python train.py --experts_per_token=8 --d_expert=32 --d_shared_expert=0 --activation="gelu" --moe_layers=[1, 2, 3, 4, 5, 6, 7, 8, 9] --init_std_router=0.00974 --norm_eps=1e-06 --optimizer="soap_variant" --train_tokens=432800000 --steps=3303
Below are experts of layer 4 (counted from 0) of a mixture-of-experts language model. Rows are named router (the router's row for the expert), up (a neuron's input weights, with its number), down (a neuron's output weights, with its number) and show model dimensions 0-159. Each number is 50 + 10 x the weight over its row's rms, rounded and kept within 0 to 99.
Before each expert's rows: a language model's description of what the expert responds to. This comes from a sample of Wikipedia text that the model never trained on.

# expert 7
It responds to: Word pieces and short nouns in species descriptions and nature text, like chrom-os-omes, brown-ish, water, species, and Latin names.
router:46 54 55 47 58 77 55 26 27 60 33 48 66 42 42 43 48 50 51 50 40 59 50 22 66 41 59 55 53 54 47 64 40 42 34 79 47 46 49 40 41 34 62 31 50 47 59 45 42 60 58 51 54 34 55 48 47 57 54 50 47 47 52 40 47 55 45 49 53 61 65 40 47 41 56 54 46 71 54 63 56 61 59 40 30 47 45 41 48 66 57 51 49 37 53 55 58 49 47 59 29 39 34 64 55 47 51 59 48 46 38 43 46 40 52 43 42 41 27 47 39 58 55 65 47 56 44 47 44 57 47 38 46 52 40 36 75 46 42 45 55 77 54 51 53 55 62 68 46 47 47 55 42 58 49 49 48 44 41 60
up0:43 48 57 45 57 50 53 44 37 46 46 62 36 65 59 59 53 42 36 52 53 49 55 45 61 37 45 56 46 50 55 71 59 36 56 56 58 34 40 29 42 47 36 48 43 46 48 37 46 31 46 51 74 50 41 53 63 49 53 26 64 40 45 39 48 32 49 60 52 47 55 44 41 56 41 39 43 47 39 57 49 57 44 54 53 25 44 45 38 60 54 58 53 55 52 51 42 51 26 61 55 56 36 53 42 36 51 54 55 40 67 58 41 52 34 53 38 47 44 43 52 43 54 62 30 34 54 46 78 68 57 57 51 74 47 60 44 59 39 43 50 37 54 60 65 37 48 48 59 47 28 47 51 45 44 32 52 66 44 40
down0:70 68 43 57 46 58 45 67 46 40 65 38 59 54 37 38 44 60 33 42 42 51 59 49 42 54 56 50 51 60 60 30 49 57 58 29 39 67 54 84 37 58 29 55 41 30 59 49 42 41 65 57 59 52 41 41 50 42 46 49 57 45 62 32 69 48 52 38 40 51 24 47 47 47 48 48 62 37 59 47 46 51 50 57 45 51 58 58 61 28 46 41 20 59 50 53 67 41 57 54 48 54 55 55 37 51 45 52 42 48 64 56 58 50 56 40 50 60 57 50 61 36 44 51 48 46 39 49 46 44 65 50 43 43 58 46 46 52 66 44 31 44 36 52 46 47 59 39 50 52 67 47 47 48 41 48 37 57 60 47
up1:47 52 64 42 52 72 34 39 42 39 43 49 54 69 42 57 51 50 42 37 40 78 43 47 55 51 48 57 35 57 35 54 52 50 46 45 44 34 55 58 55 69 33 60 53 51 34 35 58 44 56 68 55 38 67 49 41 56 59 38 56 37 49 45 48 56 42 40 57 41 51 66 49 30 45 58 70 47 41 45 35 47 52 49 56 41 75 50 50 43 54 71 50 41 47 45 47 49 57 49 32 62 48 40 46 64 55 43 48 33 49 63 51 41 52 54 31 52 53 52 32 56 45 65 51 41 54 46 43 44 34 45 61 42 73 68 46 52 74 48 65 48 65 55 50 51 42 51 45 48 60 53 41 43 63 29 51 50 48 38
down1:37 57 38 56 61 56 51 52 65 52 62 37 60 52 50 55 46 46 53 50 42 37 44 54 74 36 42 41 73 53 50 56 41 41 60 65 45 56 62 47 32 58 56 38 44 46 53 52 63 53 39 68 43 54 53 39 60 47 53 52 37 56 48 66 28 59 40 47 60 60 56 42 63 47 62 44 45 54 52 22 46 54 47 48 70 56 54 68 47 46 65 37 55 51 51 54 57 59 73 39 47 59 58 28 67 53 49 50 52 58 53 69 41 67 64 57 52 46 41 54 59 68 65 44 57 45 48 39 54 65 61 28 38 50 40 58 40 48 46 51 63 52 56 51 61 52 53 58 70 38 38 54 50 55 56 51 46 49 72 57
up2:68 42 50 40 54 47 48 41 51 48 63 46 39 36 57 46 55 47 24 53 46 49 60 49 44 37 65 62 51 37 56 65 54 49 48 58 36 55 25 34 40 44 60 43 41 53 51 44 58 49 55 42 34 63 49 32 55 43 53 38 53 64 50 44 30 50 38 48 51 62 53 54 42 48 62 40 53 46 47 52 65 50 27 37 37 37 40 48 67 43 56 42 44 36 66 42 47 46 39 55 47 48 40 49 46 34 53 41 61 54 44 46 42 40 45 33 47 58 60 63 63 67 30 44 51 44 35 41 49 42 64 52 33 53 49 52 32 32 65 47 61 39 58 38 41 54 43 43 38 66 45 43 57 30 63 33 38 54 49 55
down2:52 42 57 62 54 38 53 43 51 41 55 56 18 55 63 50 58 48 54 50 52 59 41 47 54 51 47 62 60 60 32 33 53 54 40 45 53 51 51 40 69 80 38 56 34 66 56 72 30 54 58 44 52 46 54 67 51 52 58 49 67 41 50 45 55 51 67 57 60 46 33 54 54 55 56 31 60 47 52 54 40 47 56 48 51 46 59 70 43 58 60 77 59 70 34 57 31 53 50 55 58 55 61 40 42 59 52 50 49 56 47 61 77 47 43 41 41 34 47 53 55 58 61 60 46 46 49 61 56 55 53 60 56 49 34 43 37 56 47 51 36 59 65 60 54 34 48 45 51 59 49 48 49 52 66 62 57 44 42 39
up3:46 69 68 34 44 45 67 43 55 35 42 50 59 50 50 45 45 46 46 40 52 52 53 42 48 53 48 41 55 48 54 53 55 34 52 72 58 39 56 32 54 52 53 44 40 53 60 59 55 47 65 40 57 57 47 47 53 53 64 37 50 54 56 50 45 57 55 60 68 61 54 55 46 48 73 52 52 36 53 46 47 33 60 54 54 67 57 44 46 54 53 62 48 29 48 34 41 63 35 39 30 53 43 68 50 58 47 43 52 37 66 36 52 36 36 50 66 55 51 38 47 50 53 50 49 47 64 64 38 62 53 51 50 47 49 34 47 47 67 52 62 84 58 69 46 66 42 58 46 49 36 52 34 28 49 59 42 48 30 64
down3:47 63 67 69 46 51 40 49 47 30 46 61 58 50 44 43 48 42 58 61 42 48 46 29 48 39 59 47 37 49 54 39 72 29 50 48 51 54 48 46 59 34 69 62 52 37 45 41 56 46 60 58 36 48 49 25 52 46 38 56 70 48 55 59 54 63 45 71 39 51 67 43 48 59 53 39 40 54 55 46 60 61 56 59 50 39 51 60 40 43 34 47 21 58 40 39 31 35 31 53 54 49 42 58 71 50 41 69 38 48 59 65 47 33 45 42 63 63 59 63 63 39 44 59 54 60 52 44 45 39 65 55 50 56 52 47 47 50 38 53 37 50 44 62 52 49 47 58 49 57 48 36 54 54 49 51 40 43 40 35
up4:28 66 42 47 54 76 53 54 51 40 52 28 51 47 59 44 48 36 55 61 43 44 56 49 55 53 51 59 65 42 57 54 49 41 59 49 49 40 75 47 59 24 65 50 61 45 55 52 55 34 33 49 56 50 38 48 37 31 54 54 48 51 52 51 53 54 56 44 56 58 60 37 54 37 55 58 38 56 38 59 45 41 45 52 54 32 46 53 56 58 45 57 39 70 61 47 72 43 39 46 42 47 47 52 63 52 44 55 43 44 53 46 54 55 46 36 47 48 54 42 37 62 85 67 54 46 43 61 58 56 55 62 52 46 44 51 65 38 50 55 50 50 74 47 48 43 37 57 31 68 59 67 57 55 38 47 64 36 35 51
down4:50 52 56 50 41 30 74 53 53 47 49 41 44 56 46 57 31 47 47 46 46 46 34 57 57 57 36 45 68 43 40 59 47 59 52 56 38 56 52 45 51 37 54 56 55 47 50 56 52 63 74 51 50 46 58 24 45 65 51 46 49 55 52 56 41 43 66 66 54 52 56 50 49 53 58 41 38 62 44 35 44 64 55 31 56 61 45 35 61 40 52 48 40 46 57 45 49 76 51 59 60 55 42 42 34 47 70 54 47 53 53 55 37 54 63 35 57 51 52 61 49 53 39 34 61 47 46 22 56 55 41 58 42 45 49 51 22 55 41 52 41 54 34 62 56 59 51 50 27 54 45 34 63 63 30 51 70 51 63 50
up5:49 61 48 48 56 56 51 47 28 55 34 53 55 66 53 58 78 61 56 52 37 71 42 48 57 34 47 45 64 43 56 47 53 40 66 46 43 57 51 46 56 64 62 46 50 64 69 42 47 38 61 62 70 53 47 45 40 48 45 56 52 52 46 77 41 52 58 48 34 35 41 30 56 56 54 51 40 45 56 62 67 52 44 45 36 52 40 41 61 41 52 51 55 38 48 56 68 40 40 41 50 41 51 51 39 49 49 53 49 46 42 45 60 69 53 43 60 59 37 51 44 51 46 62 46 58 56 56 63 52 45 49 45 53 46 74 33 54 51 78 34 46 46 36 54 35 57 70 42 49 55 52 44 71 57 50 65 39 66 49
down5:47 49 46 50 51 52 46 55 60 55 47 51 48 54 64 58 49 64 58 42 67 52 63 62 37 64 54 57 57 36 49 52 57 49 47 74 51 50 39 52 55 58 24 53 38 41 43 62 65 63 31 65 51 68 42 45 26 46 64 55 44 50 53 37 73 49 54 39 55 51 44 43 49 45 58 55 46 46 54 41 47 62 58 53 52 56 53 50 45 77 32 43 59 38 55 49 50 46 66 67 45 52 46 57 35 46 45 47 53 52 25 44 53 39 37 44 49 35 57 82 43 67 43 41 57 49 44 31 40 54 49 37 35 49 45 40 54 49 49 26 49 37 39 58 43 49 48 51 39 38 44 39 49 50 31 37 42 46 55 56
up6:40 49 33 55 61 57 40 41 39 44 24 48 48 46 44 42 47 48 49 45 70 55 68 57 63 41 51 45 52 56 41 46 61 48 53 58 69 35 58 55 43 43 52 56 71 57 40 44 51 38 60 58 69 54 73 53 54 50 43 33 52 53 46 63 36 65 53 59 45 56 37 67 54 42 75 44 41 56 44 60 58 49 63 50 52 68 47 37 63 52 40 56 46 52 58 45 57 47 48 29 65 51 58 47 45 43 59 51 63 38 47 29 35 45 52 40 66 50 45 43 54 65 49 61 38 63 46 48 49 52 44 51 42 46 54 49 64 47 42 40 52 42 59 45 20 52 65 51 33 32 50 48 73 53 44 49 33 54 59 50
down6:42 54 62 34 43 35 57 50 58 54 63 51 70 42 45 58 49 44 49 58 52 35 50 52 39 62 37 68 73 41 65 53 47 82 50 48 48 71 36 61 47 58 59 51 58 54 45 45 42 50 30 47 33 53 41 68 40 60 43 52 40 58 55 38 65 44 49 46 47 31 47 59 67 51 62 60 59 38 48 48 52 70 36 46 53 55 20 36 48 42 39 45 62 50 55 57 42 40 41 58 45 52 59 43 38 57 39 53 39 59 50 46 47 52 44 58 45 53 53 32 44 51 48 51 54 31 45 41 45 55 76 69 43 36 56 46 55 48 68 63 43 59 53 52 56 55 53 47 59 51 49 43 49 32 52 64 62 50 40 52
up7:58 49 54 22 48 44 48 62 41 35 52 44 56 59 47 44 51 64 46 55 59 46 41 30 43 56 28 44 39 45 54 46 53 58 46 33 46 47 44 43 50 73 31 54 66 44 56 51 44 61 53 38 61 47 42 68 60 53 46 47 76 59 57 34 49 35 40 61 41 44 44 60 54 43 64 40 32 60 43 60 64 44 45 48 51 47 33 66 52 37 57 47 48 63 65 55 55 40 40 50 55 48 47 50 55 57 63 41 54 39 38 54 40 52 55 71 62 45 31 63 33 48 47 49 47 63 58 59 63 36 64 54 63 66 51 40 48 56 48 60 59 72 51 43 63 52 53 51 50 47 59 47 61 56 60 63 63 45 35 35
down7:61 55 49 37 38 64 50 37 53 48 46 37 48 36 67 44 57 45 63 56 58 25 38 55 45 31 57 40 38 60 52 40 33 44 36 35 53 43 54 66 53 58 56 39 36 74 40 54 53 29 67 40 50 43 52 54 53 48 57 29 34 55 54 48 54 74 34 51 51 53 47 47 48 40 35 53 52 50 39 53 37 45 62 41 44 56 44 50 43 63 43 59 47 56 51 50 69 51 53 42 52 43 39 47 40 51 61 65 57 52 43 47 51 67 52 45 47 54 61 50 45 48 41 35 57 71 48 50 38 56 57 39 49 46 70 39 51 53 44 41 59 49 57 44 24 42 70 32 66 37 54 31 39 50 59 43 57 56 50 44
up8:36 48 54 43 45 53 48 50 54 53 69 39 45 61 54 42 44 33 46 63 58 52 61 44 61 33 64 39 61 51 69 63 42 51 27 48 47 73 58 45 42 37 54 39 53 35 51 47 47 45 61 40 47 41 69 50 55 49 65 37 54 46 37 43 56 42 50 44 51 41 43 38 43 56 61 63 56 61 57 70 52 61 51 50 48 74 49 43 59 62 55 55 54 54 54 51 56 62 58 56 56 44 30 48 49 44 54 57 41 43 28 40 37 65 43 54 50 53 46 47 31 42 56 58 71 50 45 54 72 58 46 59 57 65 44 65 67 39 58 45 54 79 54 47 40 45 66 60 65 32 59 55 53 39 41 44 47 59 50 58
down8:44 59 47 46 55 61 40 61 63 43 52 39 46 58 55 54 44 56 29 36 43 50 52 58 52 48 47 62 39 48 74 73 35 57 57 41 37 43 46 53 44 55 58 65 54 51 42 67 42 45 45 58 55 49 43 33 46 65 37 43 55 52 53 60 47 54 60 47 46 39 54 61 56 55 54 76 41 44 48 67 36 53 32 32 60 43 61 34 54 46 55 60 51 53 64 48 31 56 54 59 49 49 61 40 51 41 41 49 60 68 61 60 55 47 54 40 47 68 48 47 66 64 34 40 42 59 56 59 42 33 69 51 50 62 56 45 49 39 32 61 51 45 44 40 71 51 71 51 62 46 30 65 41 68 56 53 61 46 56 47
up9:47 77 28 46 47 45 93 56 55 43 51 52 56 72 51 64 53 50 55 65 43 30 55 54 63 53 42 43 33 34 47 47 52 26 57 61 45 45 59 52 51 42 46 53 42 52 53 35 59 58 43 57 45 56 39 40 64 47 55 61 49 65 59 51 42 35 54 55 47 57 39 42 44 49 67 62 37 49 43 42 49 59 42 49 44 51 40 51 47 57 41 46 48 42 46 38 49 41 49 49 66 44 52 47 57 29 32 68 46 43 51 33 47 51 55 44 58 61 46 37 55 60 51 49 51 39 50 44 46 70 52 47 33 46 42 37 50 52 55 39 52 62 46 46 45 55 48 52 50 37 28 52 38 79 60 34 56 54 54 56
down9:49 64 45 40 38 46 30 52 37 46 45 55 63 53 38 57 62 46 62 28 51 55 43 40 64 57 50 60 39 37 53 43 42 58 45 39 64 54 50 23 57 57 33 49 80 33 53 52 64 50 66 60 61 29 41 64 58 48 48 41 52 53 46 56 43 54 38 50 56 59 60 53 46 49 55 64 56 38 48 44 49 54 51 49 37 57 48 46 49 44 49 28 66 47 41 68 52 36 48 39 59 48 49 50 65 54 39 42 36 53 64 50 42 54 71 56 58 60 56 55 45 40 37 47 60 43 39 43 35 37 63 59 51 62 56 37 51 44 70 64 61 45 60 43 65 52 54 63 33 52 43 62 62 51 52 34 50 40 54 43
up10:48 55 51 49 43 69 50 34 55 41 53 28 66 64 57 55 34 66 33 47 66 43 67 48 52 61 53 49 45 32 63 57 48 63 41 48 38 46 63 52 31 47 57 43 61 52 43 49 30 59 42 60 48 49 48 44 64 58 60 61 58 42 54 54 43 47 56 26 44 44 38 62 58 56 61 50 56 51 51 57 64 60 57 49 27 42 34 46 44 41 55 55 43 39 56 47 56 35 45 48 59 56 58 56 48 58 76 48 36 46 56 41 43 65 57 40 34 49 42 32 40 49 53 42 51 62 59 41 43 63 42 62 41 53 57 50 40 42 57 41 44 61 62 50 59 45 45 44 30 47 60 68 36 36 37 30 38 44 44 42
down10:58 48 62 34 46 56 58 60 58 57 47 49 39 61 37 45 57 36 60 47 43 53 57 60 60 53 54 40 70 49 40 42 52 37 29 50 45 55 42 64 70 50 56 31 58 53 52 60 63 45 38 37 42 56 64 46 55 53 51 50 41 43 50 56 30 47 48 61 57 29 62 44 34 39 57 46 49 59 51 40 41 51 63 62 72 45 50 38 49 46 62 42 47 37 46 32 41 52 55 52 53 46 47 50 48 33 33 37 56 43 24 59 47 56 38 49 60 40 61 46 64 48 27 40 51 66 63 57 66 28 51 40 41 61 40 39 49 49 53 62 39 63 43 48 35 48 54 59 55 42 54 42 58 43 62 66 59 41 52 71
up11:50 56 55 50 40 75 53 42 42 51 69 48 57 61 62 45 47 48 43 49 50 59 69 50 51 70 54 54 54 40 54 58 54 50 53 56 63 43 59 53 55 55 56 40 60 52 59 67 43 58 55 39 55 41 49 42 35 58 55 55 56 44 58 50 62 56 46 47 20 60 44 66 47 57 53 62 60 47 40 45 59 52 46 46 51 52 57 38 53 56 57 35 48 32 61 52 51 48 41 33 48 56 35 37 34 62 67 45 48 43 50 44 58 24 47 37 44 50 56 57 60 48 31 57 53 60 60 75 53 35 53 45 51 51 66 30 51 41 44 41 62 63 59 24 45 51 50 55 58 29 42 44 52 70 77 54 51 50 32 50
down11:55 62 52 70 45 36 48 55 56 54 48 42 37 47 52 68 55 49 48 59 40 39 55 36 77 56 54 45 48 57 58 45 42 50 71 38 52 43 41 41 36 43 52 49 30 55 52 54 25 51 63 32 54 52 56 59 47 55 63 48 46 54 45 43 55 35 59 50 64 40 43 47 38 54 37 61 53 54 57 49 51 63 57 70 58 54 55 46 50 47 35 52 48 73 67 47 51 62 48 46 59 51 61 48 62 48 50 50 79 48 55 26 45 68 34 61 52 46 42 41 49 32 52 34 43 50 51 42 55 43 48 50 63 62 40 45 48 52 54 58 61 62 36 56 58 66 54 54 68 30 53 45 44 34 26 62 45 65 46 54
up12:58 59 54 63 58 48 57 57 41 54 49 55 63 60 65 44 58 51 50 61 55 56 50 48 61 36 52 35 57 39 35 49 48 34 57 59 55 57 52 30 41 49 50 60 50 80 32 46 44 61 41 56 70 32 45 51 39 69 59 45 43 48 45 42 55 68 55 54 49 44 51 49 45 56 45 53 51 37 52 47 49 55 61 49 55 67 37 49 52 51 54 36 49 37 19 42 55 68 61 47 33 47 48 48 46 46 54 60 60 41 60 50 45 48 51 45 50 30 50 25 40 27 59 52 70 49 42 51 68 62 58 62 53 67 54 61 62 58 45 66 39 57 34 49 52 63 56 56 60 72 39 50 57 49 65 59 51 45 55 43
down12:58 51 54 51 37 49 49 45 49 41 42 32 65 50 41 59 41 55 60 54 36 44 56 64 34 63 60 24 51 50 65 65 73 48 50 52 43 28 44 63 51 52 49 54 33 64 51 52 69 56 32 66 64 66 21 60 63 52 60 38 42 57 39 46 39 47 43 45 43 40 46 45 58 71 46 65 60 59 47 51 44 44 46 45 51 34 62 48 43 57 39 51 45 61 43 51 39 37 53 65 54 56 29 61 50 65 64 42 33 55 52 61 49 41 54 43 60 49 61 49 54 63 47 50 47 47 65 57 48 43 37 57 48 38 59 66 43 48 55 64 50 53 47 44 55 51 44 46 53 46 75 39 36 42 43 53 47 41 35 46
up13:50 39 58 59 59 62 35 47 38 56 50 40 62 42 66 47 62 67 71 63 51 50 52 59 53 62 46 68 47 62 64 36 53 53 58 41 40 64 52 44 57 41 61 65 63 40 28 57 44 69 38 27 62 55 61 47 54 62 51 43 54 32 57 41 58 52 50 62 37 55 31 47 50 56 28 50 49 65 57 45 32 54 46 49 43 44 55 48 43 27 40 58 51 47 55 39 65 46 54 51 40 55 31 50 31 38 52 48 60 56 54 43 66 51 50 42 53 46 38 65 64 60 47 35 44 49 51 53 55 50 47 46 53 48 43 49 58 53 49 50 50 71 68 53 49 47 45 67 61 37 34 49 65 69 43 39 54 51 54 38
down13:42 48 69 37 53 55 56 62 68 39 41 63 52 56 42 38 67 32 30 53 43 52 50 50 54 41 40 46 49 59 42 56 46 35 34 46 77 55 47 48 34 46 43 37 62 50 56 59 57 54 53 24 59 57 46 45 55 56 52 50 35 49 53 67 38 43 55 43 50 59 58 56 47 66 41 51 47 55 63 60 39 43 34 46 74 65 35 61 50 53 45 55 53 81 47 54 35 34 67 47 61 43 65 53 64 70 51 53 50 56 56 32 49 56 45 67 48 51 55 60 41 34 44 46 57 60 46 53 31 59 43 51 47 72 55 48 52 54 59 52 47 47 47 43 49 55 50 54 33 61 40 58 57 56 36 54 47 47 66 48
up14:75 37 66 41 48 58 51 57 43 35 64 45 62 58 44 53 45 46 62 46 65 51 55 49 51 50 45 53 72 55 48 61 48 56 63 61 45 67 42 45 45 59 53 57 61 55 49 63 59 45 70 42 50 57 44 62 55 68 63 42 57 60 45 47 50 36 49 41 44 49 59 45 29 55 51 31 72 36 61 75 50 49 58 24 58 65 52 37 54 53 52 36 47 60 55 70 40 45 50 50 36 62 46 54 58 49 47 48 48 58 52 41 65 42 53 58 54 41 39 34 62 57 51 31 59 56 52 38 37 55 40 50 36 48 59 38 41 44 44 38 60 76 53 42 58 59 38 59 35 60 51 61 43 50 62 66 48 47 56 48
down14:39 45 28 54 67 56 40 41 69 41 36 60 49 60 45 47 54 53 42 59 54 63 58 56 47 47 49 39 49 55 40 55 45 50 40 48 57 53 53 49 70 39 50 55 58 35 44 43 44 60 43 24 53 65 56 44 58 40 43 58 67 44 55 58 39 53 42 66 34 47 45 61 60 65 53 84 49 52 62 51 54 50 62 45 33 53 32 53 34 52 52 55 54 40 63 53 48 54 59 24 44 42 37 54 42 39 58 60 56 37 39 42 52 50 51 45 48 60 41 47 46 68 60 42 49 66 43 73 69 22 50 49 43 46 53 60 56 57 43 36 32 44 64 59 52 56 58 52 58 62 47 53 51 45 61 40 48 43 50 43
up15:42 52 57 57 52 53 42 48 48 63 34 42 69 48 63 42 42 63 42 35 36 64 56 58 52 43 27 49 58 48 45 66 51 58 39 56 47 54 41 29 46 68 62 56 70 40 50 49 32 33 48 47 56 51 52 40 53 64 34 48 58 59 65 41 38 49 52 56 42 56 33 54 56 54 38 48 69 59 54 51 60 48 53 59 44 62 65 44 60 37 47 44 55 48 41 63 47 67 56 44 37 53 33 34 63 60 47 63 65 47 47 46 35 49 39 49 38 22 42 40 56 65 58 53 51 55 52 63 51 55 47 50 57 51 61 41 48 48 65 45 55 38 50 41 56 68 58 59 32 50 32 39 39 59 74 49 55 52 52 54
down15:58 48 41 36 47 49 35 44 52 61 62 46 39 48 58 54 59 66 43 36 46 45 49 40 47 53 38 30 40 37 41 44 51 40 41 58 46 46 42 52 53 49 44 40 51 62 60 40 51 67 47 33 42 63 44 41 38 55 55 73 41 52 46 69 47 71 66 44 49 53 43 44 40 53 57 47 64 56 49 41 45 72 37 65 42 43 50 52 55 65 43 51 49 47 55 42 57 56 36 40 44 60 49 55 45 30 61 60 42 50 39 51 34 46 44 47 53 33 50 56 39 47 52 61 41 41 48 28 44 71 61 44 43 64 40 66 43 47 32 34 53 69 46 46 44 64 20 40 54 55 45 47 61 61 46 47 62 45 60 33
up16:46 38 44 63 39 60 60 42 42 55 59 67 48 63 38 56 44 60 64 53 48 44 57 36 42 60 60 40 36 45 53 48 43 31 38 68 61 50 46 59 61 65 55 50 54 55 54 45 57 46 37 55 38 48 50 50 41 63 42 40 50 38 43 51 52 68 44 37 37 47 59 56 64 50 56 60 43 57 45 53 44 69 64 47 52 56 54 50 48 54 58 50 46 34 52 63 24 59 48 44 28 49 37 46 46 57 50 34 64 43 57 67 62 34 45 66 40 41 49 43 55 50 46 57 48 39 44 46 53 69 27 27 49 44 42 40 38 44 54 22 33 62 56 37 60 47 46 46 54 39 46 45 26 42 40 60 60 54 42 45
down16:59 62 36 68 49 51 44 49 69 66 72 49 48 31 49 51 49 46 58 55 55 51 58 52 47 68 60 57 52 59 57 58 56 51 41 59 36 48 49 48 53 63 42 57 41 50 66 55 49 47 60 45 37 66 63 59 49 47 47 60 46 86 43 49 35 59 32 38 45 48 38 61 49 45 35 48 62 56 38 54 30 59 42 42 45 42 59 59 58 47 42 45 58 51 38 48 44 38 38 46 29 48 37 42 61 41 52 38 47 53 60 55 54 49 50 47 57 37 51 51 51 46 62 61 32 35 53 29 47 64 60 47 68 36 54 64 39 52 36 56 46 40 62 56 42 62 43 57 61 42 57 41 51 69 42 55 66 43 53 73
up17:60 48 54 45 46 45 42 48 52 76 43 41 76 47 32 52 42 49 54 66 39 43 57 28 62 55 70 53 36 61 43 57 27 47 56 62 59 53 41 55 60 64 54 47 48 34 66 47 34 55 39 32 57 52 57 51 53 62 40 56 51 53 40 53 38 53 44 49 63 42 40 30 61 74 58 63 45 66 45 51 42 43 53 47 31 51 57 57 49 51 59 51 60 39 40 65 47 51 35 55 44 65 41 42 53 46 49 62 57 42 46 34 64 56 36 36 41 36 51 60 61 63 55 55 49 42 52 57 49 54 52 35 46 51 51 44 52 64 44 43 50 38 42 40 45 42 51 57 62 66 46 60 56 39 76 47 36 52 57 36
down17:62 45 56 51 57 27 64 34 40 55 42 46 52 55 62 52 43 48 53 55 56 54 28 61 63 49 49 48 29 36 32 44 57 35 69 48 44 44 55 48 52 52 30 50 43 59 57 23 36 37 41 54 42 63 47 64 55 46 50 47 38 53 56 62 53 37 57 58 27 53 31 47 33 57 55 59 46 38 48 67 35 46 36 54 40 59 58 58 23 48 54 42 63 49 67 46 40 46 49 62 49 57 53 30 42 37 70 41 47 60 57 55 61 50 36 55 55 59 55 57 55 59 61 43 45 36 42 56 48 43 54 39 54 58 55 60 48 48 62 60 57 44 49 40 53 54 47 42 24 53 54 48 39 56 66 62 52 37 55 50
up18:41 46 50 59 42 58 73 48 49 28 38 36 67 42 67 61 58 49 40 40 49 24 48 34 60 43 32 42 48 54 51 61 54 64 50 73 40 44 48 45 37 44 35 39 40 68 49 38 50 49 49 58 39 57 58 52 51 45 44 57 63 45 53 63 62 44 34 54 45 62 75 61 45 51 63 39 49 48 57 60 71 46 57 57 53 39 45 44 49 50 44 61 53 48 53 42 68 55 54 56 44 55 47 58 50 51 62 38 57 43 44 63 39 51 44 37 55 59 50 57 36 59 38 57 36 55 52 34 54 28 48 30 52 59 51 62 72 54 44 33 51 56 45 65 56 61 52 49 65 39 66 36 54 51 40 57 47 55 43 42
down18:40 41 45 52 43 55 32 42 56 55 52 52 57 45 45 49 43 40 58 53 45 55 66 52 61 52 42 60 22 43 59 40 40 60 48 47 54 53 43 69 56 45 55 39 56 42 40 72 40 59 41 56 46 55 50 40 44 48 45 59 52 46 54 60 41 49 55 52 64 54 49 46 54 52 40 33 38 63 45 53 63 44 60 38 65 43 78 29 44 44 70 53 49 35 43 49 65 59 40 55 46 50 46 55 51 59 57 51 46 51 36 51 47 41 60 44 53 57 54 39 57 26 53 40 41 47 66 58 64 25 40 66 75 48 54 61 58 64 42 32 42 48 41 52 52 30 63 60 54 44 42 62 43 30 56 36 54 59 54 29
up19:56 58 53 45 43 47 35 42 35 40 47 50 53 62 72 46 67 53 47 61 57 54 48 46 49 53 69 68 64 34 42 47 61 55 43 56 53 51 43 63 39 49 29 66 32 43 51 50 31 59 54 63 34 35 49 72 59 46 48 48 45 53 39 55 44 38 50 49 53 61 46 60 59 45 56 35 30 54 29 35 45 64 39 37 54 54 59 58 44 41 56 56 51 40 62 43 51 60 63 38 43 59 54 71 52 47 47 63 50 46 60 51 48 34 58 49 52 40 41 59 43 43 67 43 39 44 19 51 28 57 37 37 36 45 51 40 58 45 41 51 53 54 64 46 47 45 60 44 69 46 43 53 46 45 63 52 36 40 42 51
down19:52 36 40 59 55 43 58 51 56 66 35 54 59 21 58 52 52 53 45 51 54 68 57 41 53 59 48 49 45 68 53 39 50 64 29 40 68 34 64 60 42 47 44 56 50 47 37 47 50 43 46 37 58 62 64 62 50 67 56 59 50 62 60 36 36 58 42 59 53 53 39 40 59 61 45 31 41 45 55 57 48 39 52 55 64 37 50 49 50 47 47 71 52 42 45 61 50 51 45 33 42 52 46 32 63 46 31 63 56 29 46 39 58 47 46 70 57 59 56 55 50 54 40 51 50 52 41 63 49 40 34 53 53 38 60 34 52 61 52 51 69 38 51 41 47 45 53 47 55 47 56 48 43 59 40 65 25 64 59 73
up20:37 38 49 50 44 44 58 62 49 51 57 36 57 35 39 68 50 82 51 38 54 47 53 53 44 57 47 59 45 55 48 48 45 42 39 59 53 62 42 39 57 79 55 45 48 36 64 59 45 46 58 40 30 44 44 34 48 47 50 62 69 48 58 50 51 51 42 44 44 45 41 53 50 39 46 62 53 57 64 62 49 58 55 56 53 35 41 59 57 61 27 68 43 44 32 72 74 63 50 59 63 46 61 50 53 56 42 51 65 42 54 53 53 41 50 40 69 60 40 55 37 49 45 61 59 76 46 61 47 42 56 41 51 44 51 52 48 58 60 56 44 58 42 48 57 70 51 27 52 53 44 47 32 47 44 44 36 36 57 54
down20:53 49 47 55 66 73 50 61 37 47 46 52 75 54 48 64 60 55 52 33 61 46 61 44 51 52 53 52 70 59 38 50 69 57 57 40 30 37 54 50 44 37 68 45 57 35 48 67 64 44 33 54 55 31 39 51 46 58 58 50 57 33 53 58 69 40 48 52 59 43 43 63 56 44 37 52 50 59 47 43 57 49 49 47 47 58 34 45 52 67 48 54 54 34 57 47 53 47 39 59 27 32 51 50 61 43 43 33 40 60 44 58 33 63 67 69 45 53 50 67 48 58 27 54 48 61 58 48 55 39 49 60 55 38 50 58 59 40 55 49 59 39 57 50 50 52 58 48 52 49 71 76 52 57 65 48 53 55 46 46
up21:63 50 42 58 54 75 62 39 55 40 51 70 51 63 47 47 38 40 54 48 56 60 46 47 53 56 56 45 60 71 41 55 30 51 35 57 49 55 39 50 27 47 50 49 63 48 23 45 49 54 60 49 54 62 48 46 40 71 59 45 61 54 61 67 58 59 55 47 53 55 54 56 62 51 44 53 50 66 69 60 46 73 63 47 67 39 47 60 38 47 44 54 41 66 55 45 51 58 45 42 51 41 48 60 58 54 49 46 44 48 46 69 41 32 48 30 28 52 55 50 48 52 50 55 58 55 50 49 32 35 50 59 41 60 58 44 63 33 54 41 35 51 40 58 43 68 47 77 47 49 69 52 55 63 62 55 46 53 44 49
down21:51 32 50 62 56 36 57 44 53 37 58 47 52 46 34 66 45 37 60 44 57 55 55 57 53 53 57 37 41 49 55 51 50 47 57 64 54 44 58 36 70 33 47 58 34 37 40 44 56 42 53 43 43 43 52 55 68 48 65 44 37 32 39 49 59 52 64 52 28 43 44 69 32 45 57 47 66 62 53 33 39 54 50 38 48 37 61 49 47 40 56 58 33 42 51 63 54 44 51 58 30 58 44 53 52 45 44 64 28 55 27 31 60 50 56 48 50 44 33 21 41 47 52 55 59 47 50 57 53 57 53 58 48 56 48 50 50 50 33 47 37 69 44 39 44 45 39 32 55 58 59 56 57 37 36 61 60 50 34 50